python train.py --hidden_act="swiglu" --moe_layers=[1, 2, 3, 4, 5, 6, 7, 8] --balance_bias=true --scale_expert_input=true --learning_rate=0.00607 --max_steps=7049 --dataset="wikipedia_en"
Below are experts of layer 5 (counted from 0) of a mixture-of-experts language model. Rows are named gate (a neuron's input weights, with its number), up (a neuron's input weights, with its number) and show model dimensions 112-223. Each number is 500 + 25 x the weight over its row's rms, rounded and kept within 0 to 999. Numbers have three digits each.
Before each expert's rows: a language model's description of what the expert responds to. This comes from a sample of Wikipedia text that the model never trained on.

# expert 1
Description: Articles and determiners. Articles and noun-phrase openers right after a preposition or verb, such as the, a, an, its, various, another.
gate0:508498469489478491498511506502515547497496513462501520536529495530471495544479463489475461495514539474483478542507517542549505470477469529505508463493511499530517472514502550501497506490488489553479534519469522465478480516490502543473483515513496539521545490489523539485544511503472440484515475519463529469486513497464510536539491462527
up0:601496493497502482508495507531527526524528558511467504507489506469536511494530482496496513514480510511529475507507475530536519505552492506491555457516509469480502521529480500485491463505494518477491466479470532548526451505492495503497485477484490432464539526502466510527518533528512467462494483496496514456459483473488516478524525471496
gate1:507484492444517505488481497521479513513536475479488512466484514487466519460498503509503479498482486513490503457491526487511497495470463490490519440525469487521508523494511522483476534495479504529495486497545478534476516509545528499499538500512477500536479458503485520519512493510492474501483502482518498517552493497545508466459470532476
up1:520578486472487487510521524491507497505473496474520536529520501483506514569551496469482525476533522507526481495522510548499489537482531457490510514508509476477502472520485517503543519499481506507487514535512512485472479523511506540477469516503519526474466514497498508451500498477477474539489485508524495569542509482499483516469507493492
gate2:503505518502481454510527479510512511546490522518504565476490550466520503496467465460488519545499562546530500477473537497526472525463498451528507508521522546499559516545501535488522497462531477493482479526517518497455551560452483497489518533500510476527530489497467487512482517482480523522501538523491485549511488490502473518479476530449
up2:488525601489471497499526507489527504498486491514544522475492476534442533494489521512482511487488492518527526524524468517498512494483516482512543472522508478466507459528550476428483457532488501485474474505540534536498483483499520500489474468460494456510454529516502526512459503507483524472498494445442536463524498474506499505528512508507

# expert 4
Description: Infobox field labels. Field names and list dashes at line starts in infoboxes and fact lists, such as Release, Spouse, Genus, Born, Location.
gate0:505484547521513428471531470511489458506468509472484507501488498533478504500515479502479499483488512475514483505472498483523524527508532548466494500509484474504489513501515503497500467498513512493451481435488547501506516529474495547552510495522473484510482484510523459522502482519503480525482467519491517447517439469475471505485530502532
up0:556538486483505514527471507473519487527507507491480468450512542458508521458509516498533471564499482523537510521491492486541523491525525435486509474523514494524505455529472470526495513499438467505483480485507485536462511469555533469496500517497517467514496501512498479471510543521489518527505508477491498509558530548497453535473499460457
gate1:483454490474507511465551439518484485492474493467525473494510495471509516504493525520484509474504494536510498491470499526489487463498511525495502519435532472482504516505489494461500553491504463514564536461488440491477502504514463497495505519470521497504497482507522484492531477486480485497513491516508479503520519516463509478506470543501
up1:513575474503468523446526493520506504474471491533527540516476528573483493530499499522474553489522523492486523464528483459476528494507534483501484505500492506490515505482490502458509510457476496539495500488529454514509485547511506552486485527501531477531493500486505543517490538498484483483520495512491475503455483547437515508515517516491
gate2:519534474529515493485502508548540472479553534517507495477530497513484467484459500500457477478505513442499495535482463478484534493479458505497508539547525495480487479464499496495483498516524482522463509483526461501530501512469518486525491507469494519529511496511465497532478517501488520527518537516505514536452508496504513476505544477473
up2:525532544514522485505479527554510493504511499497500526477540521497487488534481506514479519517533533501503440482514490456501517535512446477504492500510485494489517486500480527527513511494512482500492528511486477478453536476523516491543529492484488510561504490488526514505502517514474531574500546507458546512456502501521514491479531507495

# expert 7
Description: Organization and role nouns. Head nouns of institutions, groups and roles after the/a, such as Institute, Party, team, professor, plus table-row pipe characters.
gate0:523509507521521523534549496483537526468508519490540500478510498494493479525505506499492536457519505460472461514491475463494521460482499498532530532526494484533549522490511502507492486511513485530547478482487487502505503513476492501523481498494529474449500468504476454534487463533516466491485482482590480511514530522494515455540503527487
up0:580480489489512526455481512492504497492441513507492524463490520468509512528453465480498516445476495558463490549494489489504505497496488485529515541489489487464501508510530481527522487514543498497525539495506499494458478482486503491471453477494518438480553515549523511514506503476497531506476483474531507518516483544521487526468511536520
gate1:467467492540519510473530506488471544541538508494496484518496500517513489485522458484505536503527510543498513522525505480492467482532477474451559514514506506526517517539494524519515519495514481457509499503508489500487518548473448548439476487480502477480505490498500490521545480522488489499502511499520538488507491537507556505544521473550
up1:489535477481469514527484482473500477454522514511467490459522473485475508499492500475490488486515480465477451493467515520478529515493446483549481523475500517550491520492526487440495507466518488507487460483508438487494514540544498508488484464517484554445468511476503470507500510511476489503494491508517492531504495515491474524506500454506
gate2:496479553494537469518488529497481540485487499465515502459525519504465439454498490554478490467522517528500500528488487474474511533512525475515503528523488508490501515485492494482500508497474525490482558483472503502498475479545524453475495519463482528511466475463499512506512460571512466479523498525510512518481494464483492527503526495526
up2:513490566473516493484544542551500493490542497471523546493531502504457444489527539503523487438516470498435525478521471489491468517516502508517481482488496514475519498465553502470449502477479502528503486521489515417506483499494520449527463532482459504521520491506523479512500489529523500510444516442516508506531469467482467515527507519503

# expert 12
Description: Table column pipes. Pipe separators between table cells, plus semicolons after numbers in tabular data, such as | in election and results tables.
gate0:527514485484475500489484499481485511536488516507478494544511490544521480471542519462490482483512541459542526513491516476509520504488513497479507483491569516515515492507478518536513529500490468495500527466463527516467485468503521478556501505482488505494477501479482519499490476473533489494465527484491448515489453456520507510560518514504
up0:509523516494511497542513485482502488519479475524538524490506518550470479517475490484509551490523471536447457507523482473473480468503445543490515518534470461503509499492544484500504532479508493522521514521479503475566490470480492496522486507491488431491493532511467511512464543467502462464452531483493518497512540511534501540487506477511
gate1:493491479525514496511497508530534483514549498505528484465538466508497520513543497489483509489506513481480506478486455525489518492494484490511503464469481472490458506549493490513530509455507505499546482520472489486490478509526486496492473477477500530521495503508560504562491502499487537487498513529497498481469481500499524476462488484488
up1:455560443578551499541461515500555523509561468468495493489521481535511491535545488456461519509476559516504499488472473514508519491463507476507501538485484455498520484522470484504549555498523503471496509487453498478478488519491466543476485468504490538502521448484484521500506479514535505524489465497526517495492496483486535529454492547502
gate2:481484499525472501519508505526515482453498513516510500532529523491486464505519519493484515529498476494485496518479513517509490498513463482481461509498473547545525462543537521505470515487487511475511466471499486483489485501460477480540495483539483452540492494475538474503493493473534503482504509474477513511526505478491520454506499443532
up2:511525555481516533505486510474501526531489517493488465494450440523524551495442461508538462507492519504453490506505502495473473512481515506519522513521506488439464522489481512476482496501517489540496476491468497487526521484523499522472484535468499528490515475490474506499525546538467485517508486501520495485438526505512519544512494514527

# expert 14
Description: Dates and years. Months, years, year pieces, ordinal suffixes and time words like century, year, early, e.g. September, 1493, 19th, 2025.
gate0:555502543505475493451515521475497459529489519514498503466515480493495491511496503534468493497498515496527486493483484525528498517507509513506524495517509515450521531493478500494505519506506510498508516498473500517475479517476498469524429498501514532526513497471454534499503494494500486455440481552482497511433501526485490497497540504550
up0:606488491514559491515509485481517544496480481508481512527542540493527524518497483509498498523520502493505496493500497510498511503514516527552501503513490524483446540492470457526516541447515490485486487458449464505536500480488511447518505495513524518516492488492454557512533523510507478474520483519497540477490512490492506532497528509517
gate1:500512466482467484483534481483497459516522485466495455525513527501461526492495515468528530510482522446511505496490492466501541468527521525506462467536482461491482516478504509504524531532507531501510544522496509480487508479481533501504546466531517523497486523524487514499504531477483519538518479499486517509503489549468486475489482545495
up1:441552487531518539497490531509475497488516489489523497513527519489529542472514498494498494449502536472533486490440486490530479483507465534461484498474522507488483471468477545448504488501502564540497520501504526480491525494521523448481519526484553521491496498461509477542440497501492501457508483473514502465513481528498499466472559484496
gate2:482478498506490492500540519470507512522489481489477466520545465486547514472507522457517537480511518454478520474519515504540474505515525504491505474507557501516498538443487539445493539510497487507505522505511495520526491481500502456456498468485554538465474497507532495481481480562513487495496471511492520537526472523487485489495444517513
up2:497535571546520490499519496485478499456518496500542492487487546534479522494549516506495504532521449525500509478539484474472485532497509501534452524495473483549500533528482450473482477471487477469484473494505502494504508434514481473507513522520497519541496524497423499489477461510449511504500539495520450517495514516492534517515519493490

# expert 2
Description: Plural common nouns. Common nouns, especially plural endings and social topics, after of/and/their, such as animals, children, water, political, temperatures.
gate0:472540488513513471499523522514527518494486479497503532501512452483509516522489524467515488507483485511511523503549535511490498493507485498474512504493492474480510490436525494514507490462498480497477435455472500490521461501461554528519465496532469477498474490483525482469493560529507515550495478511506472483498482508490515513499487489475
up0:573481491500481488474486497484480491501528514480524487508527541520498479494500439542464510483526549481525490472504473496518496482485508516486514522565515484527503497507483507502504533476491513460502566509520503513493484481500451481478547497505492461486499494533495474542508477498511481443496474467479541508507531469510451504490526526487
gate1:547481515476508523475510502502495489493492521498428521483478525528533493474509521502525471499575493480505494492475502465516511516502508515494516479483502560513537507503517499498523523484484490483502528481548509517489494531512447474519554500507543501487526497494521546464481487490522455496499519508509505492496547539547558546513510462506
up1:473542516522508530538512470452537479526525521488478473534513501462542494458519504478506511515489487474481483492512471513550518496492505507535462510482450470488504499540476495518508498470495542467445465487504521529482512458465515503504532507533484568513487514522540462500500552460529532529521523538519520523549482469515490486476527526520
gate2:541478522521519559505458507457523519513533500450467510512514471525522504493461513523511539557506516491473481492538502525466539534493497465503509491465462491501515488544514505450515504498512506453433499528495503494493446497478498530508492508509539537525506469506476490480484512477523507512481505503495526542482512481533481495503466493490
up2:478497544519482516473514502461481497524458474478506488509478457515567485484507566506517530501522481520503471520505508488458493585511556499494490479494487490492505502475550481457510474505510462511477497495501509513526511522517486470518448508494522525514483445490478490459490489491513478516481501527496512515488475541521473428515474518477

# expert 0
Description: Function words, adverbs. Pronouns, negation, auxiliaries and adverbs in running prose, often before a verb, such as he, not, still, even, better.
gate0:510506474510516511489452513492518453529536542468472490516506507496477461531484508499487484491503503491539550461462493496500474489515508455469483523531549505480483559533505491542501496522498498479502464524498465463506513509508525489483473480472481545492498456455491526528489496517520509482524520510546535512506508525508515522488492507510
up0:561492536502469469486483469473475549520456530508503469487491500511488528553510495500477487469504497475504512518482518537522497460504529553468501515489544506508513484514526510494484470536483465523538484533516505507519523562487525483477483489519547518495501474475496509528518508535503526524500523475480470502513500500524453469536553490536
gate1:504520482551453511515468461454476545515526499519534436484485475498463507503502442514494504505503530481489500501474530487499505519519496479508473465538511514479523498491520556494488476487527484496510488482468509487469516485529479490510534521473494518511521490485475515531447494512481503509468485505541540498451505519536490546508466532502
up1:489581544530523473545502540521505501526506515520466518499493473484497470461496492494479482477517440530478469487494522527513474505503497504530477485484472483500457511511530529462535520516483496519463473504527494508501501508478519484516470508512490502518453500502485481512512501463522502498498490508539524526483492505492531487487461460464
gate2:460474469518517501528482517470512482464505472518485484486474499509470457467442507489487469530511451471524549474499527537472518514538523442490513450527486503495539514488522493530512485499488467493527504513493507489547487483462507526529528537462577514468540514513499493493526515503457440480517500490495496506489494516494482482538521517492
up2:510518593507468495503460492473506516483530562498495494477544502500534525486534504469512547506483462522495512472533488526472548492522491470487522494540533476512459481500471464532487529501508529524499515529505485491534480544509473477512514550486478457458550468467505521510479500499493504477503528515522498512539473480502504489492541491515

# expert 15
Description: Verbs and predicates. Main verbs and auxiliaries after subjects, such as was, is, made, named, established, and verb endings like -es, -ing.
gate0:499443505490543471502483483545467462507472475521474509554561485535517484510482512511531470570495534509441504523497498524488521514485503487528525505517480514481485542497500496502500474535520479472507528473507507522507489530508507504527503498525506450467505492488501483554464502513471471501551517542489488533489527543515516498477513494490
up0:569509485487514486505533478476528558467507523448503499476496526455515506541524507520479522478474491470513481482535483536489542458516506485495466480526507498488508477508499523471525478505508497530480510502490501487532454486535537510518433488476500527530493486542509486480478470471481493484507451513490540478515518481454502445540469492457
gate1:557504499492550450527502511493464537509482453529468513480492494531510538482548482464542478484491498529495514495511536502500519512526511476537465505520457527488506541460487516512484501491480452515486571512529507534471530478528510518465522487485470510485454523501529509506455478475490493525549516514474488485444519520453500489518537508501
up1:442535533473494527506516505502505491502457511511507496491513449495515480486473523512464500518499465480493464535467500505504513514515522537478545508498502546471476454483513494481523484513485486507489461493469470488534470514491497468523528491531541474502508462519466513458489549496511551474479472501496476484582484458516462526504490501496
gate2:500491481479499535510477523453513501473504538446484462498483487554500488524468475503489490497524507493513503498462521477506523471473528519536471515471503504497503493546486501528485495514396497507461546485521535483491522495512469462483511503479532462501514512513520490520513482504475494512520522519455503478530479501508527502502536461477
up2:516522593505478476484501508453519443526512506442450456512508491504455505531531486522480549498510494499493476517490510496489507484488553478475494478481464507512509469512536513508516482510481523507496519490460475521505496467499458499461515481498522500474461517493537508527504506470497454489506502489501470528522487489488490494515503472515